python train.py --d_expert=64 --d_shared_expert=64 --normalize_top_k=true --balance_bias=true --vocab_size=2048
Below are experts of layer 6 (counted from 0) of a mixture-of-experts language model. Rows are named router (the router's row for the expert), gate (a neuron's input weights, with its number), up (a neuron's input weights, with its number) and show model dimensions 0-127. Each number is 128 + 24 x the weight over its row's rms, rounded and kept within 0 to 255. Numbers have three digits each.
After each expert's rows: "gets" lists some tokens that make up at least twice as much of what it gets as of all text. This comes from a sample of Wikipedia text that the model never trained on. Tokens count by the router's weight.

# expert 18
router:136136184134149143142124061111122185093151102105156142143127154152084159115113095142168068126121112120157119142158138129144144152109121144148163120112188120137112156119095118112115133094144113132142123138148134089148154109118100131163117101155147117094114126153116142137061131125091115140122103134098100134130138087163112117116113130135139131131119113111164067115128123152128139173156
gate19:077146155151119164145153142119137158138104094102154130125136132090135099110097121115146135141123112137127090128126141119106157151154161137102109088124153117197118168124128146109131113136141102134130117116117094138138121153167138089101172134133141138094142101108137148118090161089142152125085100144156134093092156136113118139179118158111128096159123116137121119080104141118128206164144
up19:133096073093129119102133148138130164170105119150143085122158097140063144128133123130090104152142129107142139123122130090116103115137135140117138130086079165092136055088124124110077126120150135110085122151124117130123102143134114135163106091106164127141116144102136114106149130159146109131111114170144119134182132137112086134092129166099131143093114096118120176140129127141134107107132
gate20:133144142091126120125166110143130124114090165118184096106108088146135102112125130089127110129147192148128112152115131136100136101122133111116160106139117107166157122121090145110116103137081154143090137144137122099112108130120171076121133097141118133122154113170133144143130133142134108134168155136104128100136176096160143078101102106144162107168178127079141122145149156159118157145115
up20:135104095149150159153130145102117167108110153113132136126127172124162116154131162171108132099112144093133154146092105084133157147140127142155143091092125115120115136119142099165092146083122104110115090106123143120122149131111145145106097160104124088124127114107129111132181187127146119136115099147141092145126146118154142188118172148131160134162088124115113165164130146101130137071122
gate21:143141148154107101133116095129136155133172060101153134165140112155115100115124114149136114152175120122104144166093114130118122141111087122112147126102116160126114106119111151162107104115102134136100136078089122105073161130126099134131150106134138107144172100107132164101128103114141164181154149112140134112116121128121072128079123142143138124168134129082186116122117092113113108112133
up21:155094091146145128106147118126112123132133169173163125167175139102059121116125149138156125139092144115160070153131119107138112147141104086145116129119123155120071146100115139140088129105121124137095150114147147161107124139134127117106072129106118099095121123130100139167156135116132126100160092130135123129102135105149128162142125156102142063137163115114117111108104132092108126116182
gate22:102117126163143171160109139078115131123153082120125133099092087121108178142141100100123093148093129138076145130120109110105153153134106100140172094138094128124162130113112104131080129077127121138125121108153095146091143144091120099137127131173122141120118083145101132160118123124185153154108162166145104167131110121096120079126113138117132099131137155106118104139129122143109129156143
up22:098109118153105157140113142144130144111153169083111093154129114086160118122142121129161142132094135137113137149096104136090120128162143142144126081119136153114152112086084135133112114101136110127107124104123133127134089142108155107149145125162120132074133104121137163139144128087131166105094120106140093159080151090123093126133150154089146186167139145102118094122180121110112103135083
gate23:129130111129139100163114105152118171090176123164135164140121139141120110135134110094116110116107158135135112157147086154098140158114091138128134128131105136145114099125114102102123140143130126172120167116163134150150157174160079130108162136126143140148167119103100167142115092095117130175087150098120130099135091119146099164091113110140179156100119160116169157126112086134144130095118
up23:095139123142166135132107164157094088139145126121139089101147134175099118144130129174172163119105155120138092111077124086146142106149174074149099105146102114111132110135173161176146129141150150093126105143138140136101146124142131148157148124138117140134107141144136107164087124153152097123160150114139120111121165193166151131140111120130131134105103101122089163112131125135125098118150
gate24:124126170106089126139093114109135140116114094109149180148127137094086093093120133138169130120100128122114150106158119072148119150139093153177133096125158120140154130131119148146102150135110121146166083107089139140113089147100144127163136098107091127169144155086121138131115084159155193139104170150122130120083144113122139115113130119169140111153132129141120087136138108152132123123105
up24:106131104121135134151074145188090118134127147132137103114142115117149084119164088155136141120145094119114106145098143113111099143132167125118127107121104111116163129086115126128195107072104114116122142093142086125131174121127158137127155131109178163100125138148166134098082123123139150106115116155077128145115182136158136115149144134148103157128100088139150137101146100130152126129112
gate25:106084147106140146131091095104091161134133096110128150113143130134117131104142099140154091134107114201131108157123109122122118125136148118098137094138150133177149118139110145124093135112134154117093118103116093062113124138172158141151144106097124153099078127132097153147127131161129106139144100115146149104113113085176107132146105142149170134112123122097177129156122142152165143167163
up25:170130105172130169114129133107112132111099158124098142163116118141091166147119098125118137121138151123145111130122131102114136158123097152122099107099104170107132167107137134144091114140165087121141172162124087124127143140132149156105137117127161168126151132155197119124142149178148144110152152173104149101152169162143161145138141108127089159128132119138123110101074130077134103116123
gate26:160125153122118093084125130185110155126135097109178167139154154157140138080106137136075120127134145133143132099109132092129137125124090116113146146117129121161160121131113104120104099167139157119112091089150119089108084132187143129134114118095133125100130124155109126090110100116091121142127091116105112100116144098130118120148142117158144093090080134082144128101128128119091142171153
up26:200105147169130126122168151098141130153209102114121133115104118138130147160138093089162140098099140116128100106112138114115131108170088123083145151156120156060103129125133131110105168116135140117119115130125127137135162113128132138129113099152077152115166136125119132091141166119117145120112131130161138131085113094115133126096113142140091135093115150135099136140091086144140095121127
gets: "d", "ic", "c", "it", "g", "t"

# expert 23
router:107122164143116122134164109141142125117125129137149159122088135150090130124148089133142097103147112155175121149130152155122111135110106099110155092135131167144123135106164118138144130157154119139104122164166136148130184097098100144156144104160129141090146128173090144128102147137132131141097164091101076090156165103141132116116103185115131159163087109120114099115145143171104144143153
gate8:148111116121105141127146117171150101124115165125137174153122114159097118125105155103147095115127120135158132098154135156122086138118126094081154127083093165090136135119151105110151121127148115126109123128146143106142153153153101155153115132114103131121137130155055157110107145145122079080119128090089128155180122139147132117123129115114094139142146105137075154166088165110162124095124
up8:162150132122150177081146133117115110112153125181103132106135162193136140113142136147134184151153134110140113131168114129121171156146127154163087128156182091100107115114106148160123083110159150101133147121114121120123145128123123124110123096099161125119112157127139187106141160174130152108134079168121162144121108111102143131132148095140120103101090122154150105140145123135132115132145
gate9:107124105145182100101148101120134168155094192127133122109117107157092117106109154169111173101147127113183101155123085095097086137124108091128159128124139110148147098115151089121122115103152113117144127189154110163118130124152108112092165155165131130146134176166117148142108144111142109111086118140092129117128128120108118111108133150136141134122130123136096107146085135135134157147152
up9:154113125110130099160143114140112110109150160162119163118139098150084138142146175133143167091121200108090114125142117111125135151080141071161124116132152131137137158109098148123136127133104159125160072159137140136141125166092136150121156154095130129149126117129140126107107093148114094146130107147111135139198121119141165116105134119147149094102153121102117101100146142126147180099124
gate10:110142155137125101162147130151143168130143094136132171135133128119120120181108115133142106113136167134170124192114136182123106106128146147116121095119070086140181171121175095144101073136115093154095131134154115119122111156100138125127106108152129110102147128135093098118142146159145122153095162143115127125122136126082110166130156098090160139100153142104140111122155125144125106116130
up10:154107127145153146119130120119114134167149145136127179109118125141107127108112134103092195146112099091103103120134131108130165183152151118088130174103103104131121148136106100146104119143064084141121097145114125131122106119068132179088159130135135150136114143111115119086111116136088153102118121156133147135106106081106138122148075155163117147148134149137112145110113130123102128112167
gate11:114123114131173132166142119123124105118139136139167149148157139117096088083092115169116118152142132094124140162144180131089058113150155144094103140153145121135146140156132112203100129111130131094162142154145142132079135111096117147156135143157146123137168151138093169136091137108150121120104172119129120103143165110124097148141141148146127126145120111134117131121129125174118173158116
up11:177122125137162121130131117115063159104134156119134137139147123148139110103158147142122135118095141166100121148120104170129140131091161111117088122097125159127089135141148135172069141152145112124082141139140123112119107133086111175139140156133122100147149138143141149109177180173055137139106161160107126123090120139122120103139104138155172129153143134124130101149128109148147123149155
gate12:124143131135075120109172105087147125111133120139162126129117113107136143173124132110161164123178105116132118121116118183136109146120077114121112087134110141163135186123134140132144105145163084098173162130142121101132147134113101117126171099121114081133148088106134155135139128065110109139144134139116129168141152136132114104136143177142103135142115140120112127171091139125135156155185
up12:132152076142146135127100114158086173161131109076105072139161129162134170099118113114104100141113127111127116146110129136111076194127160132143109155072147126145148095117115098149082143136088117138109138161137172093136109105125158122148150167090138166129104156102157137119130121137133109124124120148146143134133121159119147135132122118137203134139138139133125118138151096136108132126111
gate13:103113108125146142105153114130155134140169110145170156085092149126082089105128143162118131113094108136160066110151144130104155134137102147066138119159133151118100148156161101107160128166125157111122141130118123176125143120135116106107120073129136140114157126152167136096106150144125130105118180118073150118111127109160168115163119127131116143130130106138138148112094127185127140134157
up13:156122106113097142170127113174141123139172113166132155096135106154103137135126159130156158148108112164128150163086169154129143161148094099133136141136117130082135106154121136139146129161087140162123072148098159141095132102135101124123141139118148160133124137196136131100132125119084146182131143146156153131117113129077116112183129126181118149129091149118149110103115131136126118138131
gate14:147139134141128149131137123148135089147117149117134098093130116135067124129102093159112149112138160130118144153127130133116155128153118087118141069077153145128105092179150131103134111114130082105142129127152099138119178137109094126109096152169117178156120153106112131145141136116178163139076164102174101102139114103136151095119115110090146142126142086137115112130089107143092117120127
up14:155151148122131172132139164151089097133163069127143121128130079142118134138074125110118118139139115117100114128141095169144129135109163117133151097149123143154109123134090136121131151118120071135131168084112108139160108111125120151106158100130119131120112148106086083131106139141111119101102153129129120087116097111144144096145164098088146178188111104154119093117141100135127137167163
gate15:123122137132084146102110150148142093121156129163104162150139109116127157151136103132111137096128091115107129125105171116102114102110104115121112113207122104181147133135140131157083182137107158157090113138188163127147164147135110149151143101147132125137103125095102129190138130132123154165144112132122113102165136113137147105120130178115132118114110125119162150159132147124124143144181
up15:126141102135157147043110104103125140108113133152117133131141163158125163135108161159132136161150133140162142159169128168155105108153132190094084148086139122117119117168106165142107152115140091129117116140152136119126122134150179151092086160131146093111104119100149132119087168122126139106162125150146113135082118170132122137135143086144127142095126128166120127121128118093133134119124
gets: " ", " in", " the", " of", " at", " for"

# expert 21
router:119125175116144112141150102137125157105112086080118143130119177140124166103156105156147112126150126128159146107147164113168139153117103129142156106137157141127106117078112149094140138110161115165092096139186169103138154077105139126158139115100114130138116162129108148102134131107110127130100122125107089145131166084149123087084126136130092143134075121138115090110106164136112121137148
gate9:160120114130103128149192119129117111123141144122110107110192126172141123127157103128142119119161127122146116119138105117161126124185134143119136126121154088131097076112112117175134121164139153120058139105171121115150170145125120156124083184132107153140121160156113135143130109144119123141131138101100135111138157085135160152093129101158128115134151085153112131067127134119157106127149
up9:126104121191111127136151128103130155098122151087144117125177141148127139142135107099171187130157162113127133119082144112099110146145154130110121121122149147138131126145147125083103123122159169178118108122131139122156108133154145082091157094146131135151089099098117116150134094108127119165181169144097145124107142149081125156120118158115163113123126166137175155167118144131120146125142
gate10:126122133136120104132158118097165115120092097110119123117130152125137146179142087153098112125145122105115129123129119134126123088111099141123132144168132157114118095103154146072146096113135123148140114121105143109178144122133100130139144130132095119152160130096152179110149139125085123178183110109104136150111183129143149104100121160154153189152125106168150132189094161135139112122157
up10:159137144135144122128137167168126114105136095147169106133133136096124108099095182141125151131123128125129106118138126088117093103122128143127135116100107133158113189152078109200123139106115164159089091118133145093161140152107142117114123131123148116116138122122133132114136100087131095166129125137128150137148090161119171130128138096069138127157125147145130077088152110135099184133145
gate11:157107114107117142135193144133142144127124137096085059131186126161144099137135155141147121127122108146128113158132147161154123118116136085103131094193149115137131116080136097094159111148124150147120148183161113091171131114111143129135146095125101111126148101122145155103150118108089128141108115175135142125111161147131109147141103103087086163140116126130115102113114119141141110158144
up11:175132137084186154128129132135161096147110135158131134126132097133108142131145141113127157141156129113124133124164168124127115140097130102140113127159138152170107119117125130159134143126157126136134122160165125093207144114150103132118179115111112145152119107161171131081111111102147100150120084141156130101125128065125114126149087114115144188087106132126110144115111157133090096112148
gate12:093086112110108097158118118161084092112130113086147113134114130108127111159121134120132123161144123087115108132110155118143103136108121129166118124114173118163145062113102134124154143128127126101115149106168143061139146114122136150147098124124100132133142122122100158121133137128137159128113173146078098130181109107164104101125152119090111158131093134129133123130105179172136114075161
up12:150121130123095133131175127111159118122101138131102135140150134155139147151125126098104116123104142114090077122154132110083093168177135134114121158157135167102139182160088101131123150126122139188099164093129117110130116155142161130126142155133147144148128096144128163154144110148128140157136139093150117094137177129107114072086143100176100114149123101106105114110143110117163116101110
gate13:124121161095112173188182145139100148120137119125151105136119124107095131133140114120098144071148113117130127132136112125104120149155147156129145071110137153104144108104127122080154117116120100095163107147170103102105134108130157150149143127080096122092141136139143128103111120156144164170140101169110103151111145100128181093142117094095096168135154126120166105117095117130131140151131
up13:139112111084122115145176103127085141141117095136175133129159137129109097157125113105144105122158124120132154101089084161157133126139144138109163128134110105128148081141157099117148115165109152112113144095116114117116153133110114133113105124143112144136132116158140139115098157155107191157108129160122094108127167139102187090099090176073153123135087138128162108131111114130118091137107
gate14:163123134143163135170153139120145111101155121100135106116155155119142110099141132155093111118116102149166154162169094133098077138111148152147117141152133119132155161117138129110091143105157170149100144152145131149101138155091147149150139150114125110101158166118109137138133167081125101150150117085128111116146122080081149118091113140148089173162103130138133128150142150143144174110088
up14:087188137125145101164125109154132099146126098160090172144132146105085096159078144134104150123123142105136122145095104139102182141146134163102112109142105135134118157146115177138102126116164090137162125155135102134136121123167138142142145084071151120093136135116144136148096127093118112126125085112125119112173094149149154124118082134075131157153142127127133106139106126146132117127154
gate15:089154144105134116100128114138124148127143128111121117118174159150134152101077130174130145122130101153108119146110141120153157138129087129082141095137153121142117108152117164140151143147164149096092140119143069133112131151085111134135105124076096075179122099136096140083135130107108115131148115135133129101131149131156121123096102113123161186121133135079129144125122119127166155112191
up15:128146134131133131113126165124131108109112113167140090120124113112091110105138087143108082113109119121131116150111093138081144116137122143114168081107126121091149092155157127153121155135170151119089130157123114157102157113143114117103106106139136121123139166085147100124136130151160138144074124153158162181159167084107183137110129117126122118131108114142196115129156142145132145097083
gate16:121112182098097108130115122165124116121127129094161138116133156140126174065134181110124148140145132143099154106094124118138144157177143078084121139126125108166107096133133151152142107137131165100123137142149119106110140118107100161159131156065101152124112124151083124086087131105098108148113183144134130116120156127142183150121142095126120132135122125124073119131125122128145145143147
up16:120109134078152136141130098103150114130148092136139130161121124126139136107132098162145150112099114117133103125160110099115072097142159165125140113096094150163149129143117137103120103079119087152114168113123137154126119152159097159109134081136130096142075132116116093115105142160141122086113136092135155172103127144134089096144131172123127117102120107141148133132078090070105111110113
gets: " ", " I", " U", " Al", " Ma", " S"

# expert 5
router:128124180129149131125123103127119180097129097123170147114130146151068135131094097151160101133144111148146127156150159149114112148118096115147178107127155135120128126093129124112141140111135108155146118154148165126150150139114119112164139083157142092137118123136092130138121160113122109133116130115111070095182164060144125113122120115154109140145116065100170104101127144154106143136153
gate9:142142161098161177151117167157118202110113167148129122112107127146120143100110072131138115126128113131165120107114119136145078128165090137174148117136140133128124124100125103148091135136177165155126112138163122123102107150138148117134148090096132139134131166105147122147127156116138153140144145150143121081138111115162144154105152097145103109154163083089119115166150120161114123157162
up9:125151163133128132135145126105068180147126115110154110112127170142121131102162126125164109126139111152154128087146120169094099154135145150138145165148147118139132137123110119128134178156121155136093128126092128152182187104081143104161125124154153077160119150140151096088118095128129132127094131161166139129111127128134150142142092109092102127161166111134150134123151108115085094118108
gate10:139157117131118117132150126131176168138155112099140061127104152130104092127123080146106139142148108139149143158122154137092136138105152133137173080119136146129148119145193121143129151101122154104122126126124139124156097115100120138099113087124098145148113090129097092103135158110133128177145095125116073114148141125151160124116112107178099118112130123101151113112088137075075135134124
up10:096106129077164159125121119109060119158136134155142131164180172123134132134129122120144148120067141119135107143129145149113131162145163092116123120153079137110103114139104112118143138147130131141121136136119147173135092145137120124157151147130111166112163101086143180160142136123142128158143149073096141126128143113074143112164134142094142133124144109068154111107136133153105161110147
gate11:133095123153108124151088094099139124150122100145126128141131103169129132145147125100119120156150148136106170165150145139102082125095133105158143114102131114128141108171120088101100176099150173125152065116159112142140124159136132090138131100157115135113120157123126087087084148140108136122161121126123080127099164103115102165092151107129141146131127095115099120100100137171154118162109
up11:145138106156151114131154152142121126105112113149121142155138131115122130135115166181163170180132178115150134093173121137099154113132095142162133190132135133120116145165129143132113112144133125122098151071178096094126140099109104138151160168135142151137141129136131147156123084106111138132124157096131158125131104169103136083100081130091131097128108151083101129163148132134137135103106
gate12:087123101128172147127131123072132133141114089131192118140156103175130105147144153158145090129127138110148116177172112104090111097078096113122151105151124106111089154123147156072120169115109129134151163092153155114141150161128158098108118089123126138144105140111120130178106162119113165136122136153169117150152123117133099137111144112172137150116136102112137117117136133135137132148133
up12:136121136158128113130090109138128124167128115154098115072135128088135153135145109148113083151128192094088109149176125099121114131115125134119153131139166147147133130119135149137137159130111145073126145100156144162142110104146095078159133089122153126128150096156113185140169165122099110137089118135138126156136163153073123170150123140141137129152108168138163123122096123129150158134136
gate13:143155149137113130178151117119150130113127110128176155139145093181141115140183104131142108112110139158099168104133119153134137177132143164111150122128131106120119127136180165116114168113120146134109151164124147159127073114107124107141150144170142114164134132136106137132120140143112109157145150148118102106130126097147082161140107157134130153146114139115138152097154085179090120062096
up13:108139122111154083113076076149096132151174124133124132152084151161110164154162171108152101094099115113096097147096141162117148147122146148124136123172113146114104122120123117102129148148120116110101174147092143139114125137121153109151122137106128084105154110125146133160162159127135104150134180096157098141150121114135094116159116097129101129162162148112118170089134131166157136146126
gate14:164137122124147163095113099127120119094137108155152119146172132158126121127134114128141107102132102160140157102136107060125113172156127110124169119124131147159158123070159116138123167163152091185117115146126085118148135105161151150106153086143102115147113092124106097194131142153144118109125102134143114121107156113144137167107129123108126130136119103097125154092140162155148130170115
up14:139126096114129139113139139139143099153172125108133106096093177132153135105114132114083144147084149108042118121083153102143146174105165142096117124161128185144087150154120125161130129144123124110162152104136124145086129132174093121128136128108107116111148103139141107127145157164173139151110111164130119103109130151155137133154124147106122116143105156180136130117103156129135138166134
gate15:163132161129145155118133135167142110136149131133141139154183137140129145134126136126107133110125148137125178148124137109100149155139108130111207135131096122103126139095135111112159136101129157158121149118171137148113129104130120122134121135140149103111110165136094155116074128108143096156102084131142114079149094070136097135145152099114063109132111111180149137100112117111168078145141
up15:120142093114130148145125123093136139127130140105111138158133120171104152132109114146118118134062093164161120102123125126078138106120129158149152122131138125116116105099136095151151129152144135114138104117176154123155083118121129117111190108109120092178154131131100141110131156136183151157126147142149065100140150099113111164141088121170116095156131154151143156126111105160105104084135
gate16:130180143114159127092118081104156126107150120093119194155109134104112112144162146143119107129158115141115162140140126141137129114135106151172124094090147109107147081098104094112153151157119071147123107169114138157166111158102138127126113145138124109135136156126130108126108164109137114137118145179098094106103110119149109153137134130165106145134102135124144149093128112078160162126181
up16:125112145103134103146142099098104101121140101087138165124128103117118108137111144167130093105153070142110188099133154148122102118092114173111113122116129116076143095069144119088134118084145114111146080159102164145144123129133083129154081105135135118116127146107146135120124128151118088162129144166104126126120120128107144120147125133154120116138155095088137163153076136164132106118147
gets: " st", " St", "r", "w", "st", "n"

# expert 2
router:101108175167113130105133131130119151146131097141137162112100150143107154113143066144157117121153134156145097145153145102166106128115124113125162097132148129178090154093165122114147134112148093173111125143152149097130149095085127144120148104158131156100130150138093164107095122107103153129092150130084115127120170109149139111100094169121133155114110127122118100088145143140104125158175
gate11:124136117145126161091144131092122089142133089166124166105096119112130149053136082139144133114131146101115155145146092104135098128137128163125110095153121119103128164075138102165076134146115115162118098131181121160140139102125128085105121128165136124064096110158150147149093143103138157116102124138137108112106159140153138121104101096149143109126164141150095135114145132138122112114123
up11:129127084141129108121105103114179125126113132104160157124111147154152143159152135106126162116120093169126147125108175095165088157145116113118110179112111144107154107096117073139145109094119160161156098121121121126128101064148164097139118166113161160113115204134124135124131141111103145163108133105120107139118109129168124119132106097118118099140127175148143107132152154105122132118133
gate12:136149149098135132108117096114150110126131137162090094133109088116105118117166139133122150116123122145158141141115134119093099134108157105176150081146148174137128171110140109130143151077150083110170152122134130115156138115110161100108138128143118141103113143101108159115132102121165169100139156163079103152144151124094182139138080161122124113091120107124137116088142143144090104113171
up12:107130184167106099115119101092123132121161144103132160150113116167153128115119155147123134101153084121131138120144088125126128086144095127154156144101130112081139112105134124110119138132138143111121156117115118100109101093092125088141081104117097159111183170158146105122166127072099159135129095101157119156111123139134132099121118112155125172141066151110129160130133140116138121145083
gate13:111127132147141121123139122119098103102150096126166186134090086134148120172114093129126140121154119189095163175159131111110099174085100099107131148134123157163082106142113132116132092122124105121122143128154144142135159107142165114145181158107114091127150101125133124109110099174102167121129138108087094131139112161092141144125115114114132138115109150157106152079129146134139118152140
up13:108126143179129113115111135119104132138130098118147150122099099117087129136176075095156122136123120133150107165159106131136133180117109099121137108130161129128122142121109082149149119098097079124149153152130122129167149084091134119122168125139106111157145112151098077144161112135138135138136078137120087137073109125113155110159142137150135151126155140138119132076128129078184107145142
gate14:171132132099162120105145098141072091150086129120145145127129070100155097128132098136153186132132141163145144144121163146156101138115118111127171108131148169163152118124120148109120129148125129140157120108136163130156101108092110144095160108152154142081152160127118137118131129164105138114090131124123140184134138116129187097114172129130183125145138100116136101128110142150103127157141
up14:132151138110132126096151072111103143170120127112131160080138151098144121133104117153146178099154145135153122165141112131086155119157132142110141132127144139154142110107168122123134137114162128157117155137094139096157109075107114167095151123141153141112141158120111151134160139181113131160122176136118116125101176117124146088162161154102182143089160109122110137130143140125133091157160
gate15:119094121171138110092135177118087102143184102123153082139077126132147129125130085100122149162160167172138117099082134086163150115136111121108158135083145119109145117110125142143114152115149095151087118123165165124130130122113120129135092123105123130105157132136091128146122105125075144119134165123089120130112122158111133121100101153087163124075111109126137119136120122127125133169157
up15:137077111121125112103115132115128091118156103111130128168106107136097139095133093105128140153139147133135120090090105127173142165110175135094106136147149161126138119159122132136139101147140127153126095148110156108146071102155097108149098125131134161142132141135100138077096140155122108123118129120177117083088116115133135074103133156162157179119131132116161135117129133069139174141154
gate16:089155143197120120156100168148122158169101083144116098096125124129130135119140134154144156128120130126125120109136165088133098141095134144111121116104101057130113152126152125118170128102108115110130100080159178119154095054082106145124141154114123109141159135116109165128135095117122137134116122119167136106149165117152136110100129138119113138094118130111114086107145111118138104142148
up16:075113158153115085145122144141126143146108143149137147094127114095089124122135114145164109163086146105160126124111120140109106137114166134087170170096128112120112150149142123148151093140110131085097129110095166115147139049113137132147101096139111107128148138108137133099101105132127104126119115162175112112167151150145121103131099116169130106094131118095108146083173128117140113157103
gate17:149075112145128171126155140113127129139139100134145105091092113118141098126137129085125120127124165145133115110207121072191124151140094141112173114099118134128151135099152074118140108131196148137119125124155123136101161127106136151139152119123133158137114121135175141151164123120129113176107135091120122090132120123117146143122125160131118155108148145116097148113171111156119162128169
up17:081135146106152143111148125098113146115116154150120174153101115113168122088104127178096139137134121129142182137142133151170159127137178129128133135159145169091146158157109152104121077071105155163113137133157131130130121117115170109139170113072115132105135128149138114135128144127134135087134152175084102134115115136135140100165141121136113098131147156139168095169128150141116122154130
gate18:095119130176139139151117162112151147146155107145114110121119094097137118138135042113123132091101133144106109090129160149097150141112149094071152087107117133148107156131129178119146129150103150169126155167141107125130105108119094157153134143115104145108121106115116163113154113116131146104095185143076119127109165107086149144136109154128154123126138147119092129122122123116148110161159
up18:148118083136083131109111126097153106099148189171128075090141155160150131126124106143126146124107129139130102127171142148120156093091128141116149117129115136144113134180146107117121108120062151147154122166150170118115124139100118119112133107122093149157106079121103141145148139136107092160116125157108085167123108140122138091137113138154109130174106109129105121159101091087131146111144
gets: " (", "-", " \"", " re", "'", "\n"

# expert 6
router:132083164141143125151147109121134123115086073122154141095122147164091150129165112152167098128136114140135104160145180130139121154091111095160137114141144161104086144114151133149132137158160105168101101127162147152117161155099103136130124125134122121099173133123107125101146114119129119159096157092104087118136158108140124103092101154138119115135105107088130090126119163156100099158171
gate7:130119112149121166130099121121160164101099115095135085133127115090090149140117151132169102122159112096162169134130157079113158107153106083144104070102130132121128130131149091130125142116121118132145139121120129159115095098082115139160081151116165103111095120152108155139178157109091107118097156144093129114132123147163156137100130132146149156150166153108133110099081143110110137125134
up7:121160115125124084073150159163119111141143152179107155141102145114160074129113085112095146144133132117144142116169099182120122121096162142086187151160091151140121101139133118081112124119102141119130115143142110123134140115107163125107166098144108146143125159144103119138121111141145141130139079105121096087157128144136113110093159131154099155116132144099144126167149165126141119126091
gate8:150133176144131156132119136098146108085095090120103172128122124141083086123159096127140090144157134131141105158113132114120143139098091122172109105155106081174128148104132130089147134134151135113151158127127166146135140129155077150111143121100120139131141121124151118055176112141126124142102203149124126126132127119109116121151113135119109124089133103088173095120157109109125108117110
up8:118117133147117124144141136118114093133134113156119174180135116206107137132086140108116114147122103142126089181138108128105096126102115123154122123130110115111151125084124123132115123132148141108145140136128090116125135128139124133121167078097135136125167126090132140116150133127180130120067158133185128115111177120074124119122095090124105149134134106098190084149120130157149099103126
gate9:124070128088139111116091118118140160107054123124177152184151112141146137121147117129147099132154116129127101077148134112108132156138105092134121139121132139103084102105159101152130125114101119132114126142112171174148145171146092133168119142146104154122167094163134102125122113164145104128149108131096113147141153128131138124144146127159102157138109094122123076132123101136101077149139
up9:106172147146100116109119151144132126129192156128126113119115119109110105103114113110127143151136116132141132143110124121143114156112112143126131121122121133157144140111124104083108139118166134112118188084101091131105124102115099111097162120117097090154090150137179138158138140169129127131165108141135103098119164105181063153115111113114136088146092132150114176136105128085160176112101
gate10:110109126144121123160108107090155154140101095140144111096161129124132110126086120139148123188126099103132093114117164130146116173152122150119166134179137128122119131091136171156111097087126124172138123159121138118089147115158150123139106117113135064089165152138122140122160113134121076146146145122134105095158151149139171098113142149189120115158128114110138128124144169117135102157152
up10:139170143140100173147155113112114084142130132138189151154111131073132172122103128163143128135147124148128135097172152119128182171110067120140132137143124092132087111092104082119123133094162160115168132163101150134121142132128142138127139109101142123077100142108128143089145145129138113113127124118191144115143119135130135131096102140108109108102118130141142130163118130152119120134072
gate11:154085114114130123131131101122124164170122122136132102128126105140117164143130135150140140126138099139146143139109130151127149185130155097115168125149128118125104139126129162156169123139161123156104148136125101146121140107105122177158141095120141123131176121112128098150179136136112156168141138117065119084155079123173127081093134121108119112172092118067164139147132155109157114141168
up11:106147122159081141113049148148130096135123124146107136117090124108126146137146109134159126127152126113180166118123127183132118107127136155127099132156106119142123136116129115091114144143101139133131159131112077180129092113156143144153119100114140169130061149133107117128107127146130144131132071098139141125086131151074105175152062135128121120118139128138130154147148158127128116126090
gate12:116116134137141156139110123135165146122105101170174154132161104129092127143126134169170133145130118147136140190158159136141155123090121077140144136143135141091132135105113160188166129116136162134117135143146106146123149112089150094109128116133067120128173104098148133127150086106125118128128156140089118154170156121143098158142133153142146072129133150105131133127117138128064153135144
up12:127097106162152117094148146082134127108127153127146138126122138121154097106118104106111130120103098143165189139127084152091088088099126152137104121105119146123147121114084062101149141120120175157156118138123182120105145092128130137176138116112104085102125133169165110171122140082104147144121124105183140142119134140110127117119119139137151178122151154114111118122130104160138136123113
gate13:134139161129140124157116100133107113129136131127139098111131116163107101124119123118133124141124120158145106161126158112104134162145112091094153131143161141130135124078109156067122096109145147129100116101129132161136107125167103130135176123099115146123187110160109101109126093108136134201078165111173071128103148132115112116084130092095120109137124112117133110120120066094138128151128
up13:131082106152104128114085152123130106101116132137102132148123152107138120129137151118153174123133077090141126166138125115124143061136138149113151119117148164146150161160108145126101147082128105118148126077144101078138113092119093154092124110110141091173128162110132130167118159117126123095161096114160130136162116101155138158145132155142147135110139093114095139137156116129166105159170
gate14:133059112100141138161118114081174167134132138126134109082125101108112144135142147140173098140134122106102080117097116115103122124105107137149128128129130189136129151094161104155143121175115116117123118138142141150127120091095105131121125117155179132138145110141112117077166168163145116128116146119096108153177139107141138169133136131128124091109150129081128124092162115133122126141183
up14:144151139151144153096119123110123136136126156132113098114125104137159106117124125159099125136141106109140141148120104148154100136146118090061140152135138126113133169111112180121141140127146124144072159124157126101193124127143104140105173152149147147065165134130127120179142107110109114152132113107109134141129159142101117122120117117099138148128084076140148134128140140065203151132128
gets: " C", " c", " F", " S", " T", " B"